python train.py --experts_per_token=3 --d_expert=192 --moe_layers=[1, 3, 5, 7, 9] --router_logit_norm=2.0 --n_groups=4 --lr_router=0.00054 --vocab_size=19507 --norm="rmsnorm" --norm_eps=1e-06 --learning_rate=0.00409
Below are experts of layer 5 (counted from 0) of a mixture-of-experts language model. Rows are named router (the router's row for the expert), gate (a neuron's input weights, with its number), up (a neuron's input weights, with its number), down (a neuron's output weights, with its number) and show model dimensions 256-511. Each number is 128 + 24 x the weight over its row's rms, rounded and kept within 0 to 255. Numbers have three digits each.
Before each expert's rows: a language model's description of what the expert responds to. This comes from a sample of Wikipedia text that the model never trained on.

# expert 47
What it handles: Dashes and capital initials. En dashes in scores and ranges, capital letters opening names such as T, M, W, and places such as York, Canada.
router:096174096157126137120184109158128144129147143141131099120161148142126140162160148143128127132103153138112103132144122118172147117141113156167118111123137140124117143134127121088133151131169114101112158106087122088146143131107185167114114072143144129107138135092122112155148107095172131134143171114129140128126145157091132150134145120199113139108122135158090136106103144126172167156166120071092160182130130105117167092096144155091115089100116145080129104133147119121136122146132117119126151121136110109092132183123134081135151108103164139136162121104143145110072088099142116144162143165154128111181154096152170139098135116180146104093105126142140136141121149148150124153170138104117084151114131135153126130103119175135110129165133158147162128160153133128147129119119161
gate1:147112137152130168116136146126132132150127104129138132155106143115126108129117130138140093168151115140122123111123099080079132082146126127112148160116122109145118121140119149169119119144185088101129128099128135136136122143119111099145107059169148123079191130119092145103093089128102168117132109152128098147128102149113148123142181129111063128148133148139120155103156144144170123122122101148122127136102153156178126148114138121110144151119136144120094130136140176118141144150131136134118140164104144095097143149141151129119128120136167102130119115141170131150134110139100112139152137111104196104115153086114092143087150160157151170096138148120098138120113118166121127168135134128128114143123165136115175119120151138102102082150096122172136131181145076150130172119155105
up1:146119124140134150139137128116129130138121105118150143134110145108117129120106123148134085153155120160145130091106085097108129063150119153112152153127141105167118113121125147173124109145174114103109107103145120133153112140117129126126105083180139124085172134124116149097124091101120179101122116159135116152127111169120149122150186121119077126133133145146108162097124154129161101121104086135117134128134160149182116139119132116130147145134104149129081123109127165128121146143140116113146149166092130083109152146128150144137140125136156137142106122136186131162122106146126132115152136096115189121113131092113103157095156159162161137083132144127115124129115115136112121170148144134147117097115170173108178109113156116100106099122105106157118145139147091143122152131158107
down1:119088141108130124136135127143169129137135133148126111123181109117158147143134105147137144115140099116115119117117110161159180134117153098106091107137115155109136128128103126092125168161147133101120141118160172149157127109199156145133157154130130148101114102100170122157092125123188112133091159108115126134140145105188120131134135130113113137128121145121115118142150142146104119151138157124104139126128102068098126155169126113147159138136125135165152148141088111156170117090150112140109132145103119149140072100126087122116139121177121162105091144125091145176109126125129092095149149150151100165130140157109151119164078120107111087141102143141107167105117115143128119103147121111138134140117140120154144152165111153156121171113174125109120115100093184100113103100092096

# expert 17
What it handles: Colons and first names. Colons in infobox and list entries such as Born: or Species:, and the first names or word starts after them, such as Michael, John, Sara.
router:116121132106075169119171140127150105162096085131127156112145113139101150114114177149139097102160148156142132128150130146146088123129121100109124088114147155108150128102129114139156138118123140106126175105100109093151145125124147122157121147135124129126108105154104141172113143124110089165168112139121105092108108140152118176106136106116163167175149160108122127106146067147099121109138151117129124167148143104165095137145096099168119110160124080133111103110125133105151112140138111122073135140154120132126103166162118137096125128097177125162116091132139098159150130151111134097117102149153143138124124130129145156146104106137089104129087181150088104134130148139118144144143105142141109138110164110141127129133162101138088141118131066139098145128126141162113136114101153
gate0:138117125120119136100115123148196137148113088143153136177163144110137134132130121118124142156193145117121170102099129125129076148130170111102121155119112128092137127146170173130161137122149151158109130144130122140155165162109114116093147158108115136081147147114108133113164126153181126158171136132121137086112127142113090062109127106146107126115185121157121094131145111106121089094130111111150164120129126128065145133094099133140133148140102142150145134111094086144107159174102112133111129040134151123122149114130117110156104142167111099158128087122135123155116122135135148144143102145046108103131166122167092110100129139101118146134159141131142098103133175097100140119126134133117138110126132126108180168170100154126082125095138127121167115139138129159107116120098133
up0:126143122130129124164157134093031143110113163106110137065098102123145107116147144102138131088083088119133101152133124125124168090121079149138144092162113136138145120127119099158109128141120105118158129119130148139107093096148130140154116122138147130195128106128130114164085160110093142121090113122109129167113158102133141197130124126107176112141087158117122154129105114151158131159133118163117111140112149129172112160139155122109115115111147142134147107156158158116157080095134136121135135191127114116127104131124135144087153119085152149116120169139130152128145143124100126124088145122200111160129079119104155136154147136147119108113139120129129168139106101165148120129125115136141107122111126141146078085087136118098176130144134126151105137119123143097127136141158125
down0:136136118189110123094106103146159173147089140102138112130110093126180120075125118156101129109172124099146093166150122116143104120082111118122157168138148097109149088156134155143138150121090128111150118117165110129133141151124127117157168128127156174100109145133113120082118115191155145168097090107128158137101136101158132070129146094126104118136166127159119136119093119149114106172119161095136173089143151118105158136109102144145085138145106100129122164104094103137150125139131129107091122135131102172171130148157095107192145183113141101158092114087111117138135119145171146131118143142131108101127126119132076119146144127128138156130118142135157109125085131116125118162144128132129131107162144165114161148133148102132104157163131151139164099137139083145094169114135110

# expert 29
What it handles: Digit one, year starts. The digit 1 opening years and numbers such as 1999 or 1577, plus plus and minus signs, inter-, pro- and mid- prefixes.
router:164101174130126147134087149152088179126131085135148115109113131124091101109136118121117088141160138100120142110100163141123103100106094144197108165106111128132168088134168093141122136138089085129119095144117099200143153143088157128122095116161080112108182134125106120114106145158116112134121111113100075121093105151108131126125119101112162093138171154120131113142151155124149132124089121141120133134137135112134125136122115132143128153114117144148148154123139121122117147154135175148132148142117115127162093125097146120067124129093168133134135133104141114117143127112125120123106108142117117130118141132154147178134103138149126070116120126137128103163117193083120129135121110153153143106130099125137121109166103150116128115132130082116126138147096114103113090133129115
gate1:150141144115084148109119177131143094165078128161132129161118140143156110092111173125127140144137162132092161147127171153154137136130115165133155119145127112091130145123127148103112156109128131136135085156131088110143135115113151094119134134146139163128119123121128077115130116163128172116105132064150121126157097158127123126101117101110140078133153121127122109137099126144149137159057141121093063121118120125136102101121135127090105136166153132149132102149075137133131153107107135150105094164111138150147160124121101072177111127147095112158113136084155150167137117094167110136199102137112123148130110145162132194121099121143127127097130123112139143109127153144143055098121134162116086140151116119104129132185123160136116156123089099119138119103113116157150116163103117
up1:146106105174159162144116074151145135100165130158149143125147130145094127157122126124098133085096099089142103094126128123125123108086163129120132113123121146151094117135151154103141094183121116100069112114115163118124118100122122152130148107150147136127083148096113151108136135099117150093118121130099130162115126111140122116135139107140127154132176166132144153131131142091097158122181117115188110107120130145149111138123104146137138114104118126129151138143162147134150146160109156114157161123128098146084109095176083161112165108117155139102090142178107147128106123185117117121103086087104131131180132079149103089128131119145157166130099101120097128113135104134116158152144102105149175161114154118171162123082116107112164081121128144152113119116102096064130109102130124
down1:161120142088106123160126114104135159145116163155122137116181088133090103114105065101108165116126138134106126130154091179117128101128075138106126105068132137149104137120144168104121139126133121155112104128120156148156087144141124145156114067181122151131106091152132141143123134158121157172154102130082129100143119088145105146136117127131151126130124139164132082118116105114133137133141123087130116122142143118093140126115106159140123109180119135109132170099164160101093121146132105101137156126089114128095103139101132115179131131131135110079133149125102129109149130097187146143166160111154140146112134131097140115164141127134141109128118141133095162151122164130142049151124135135094137112099116163155146095125095114123186137140153115141080123128110148133089155126172116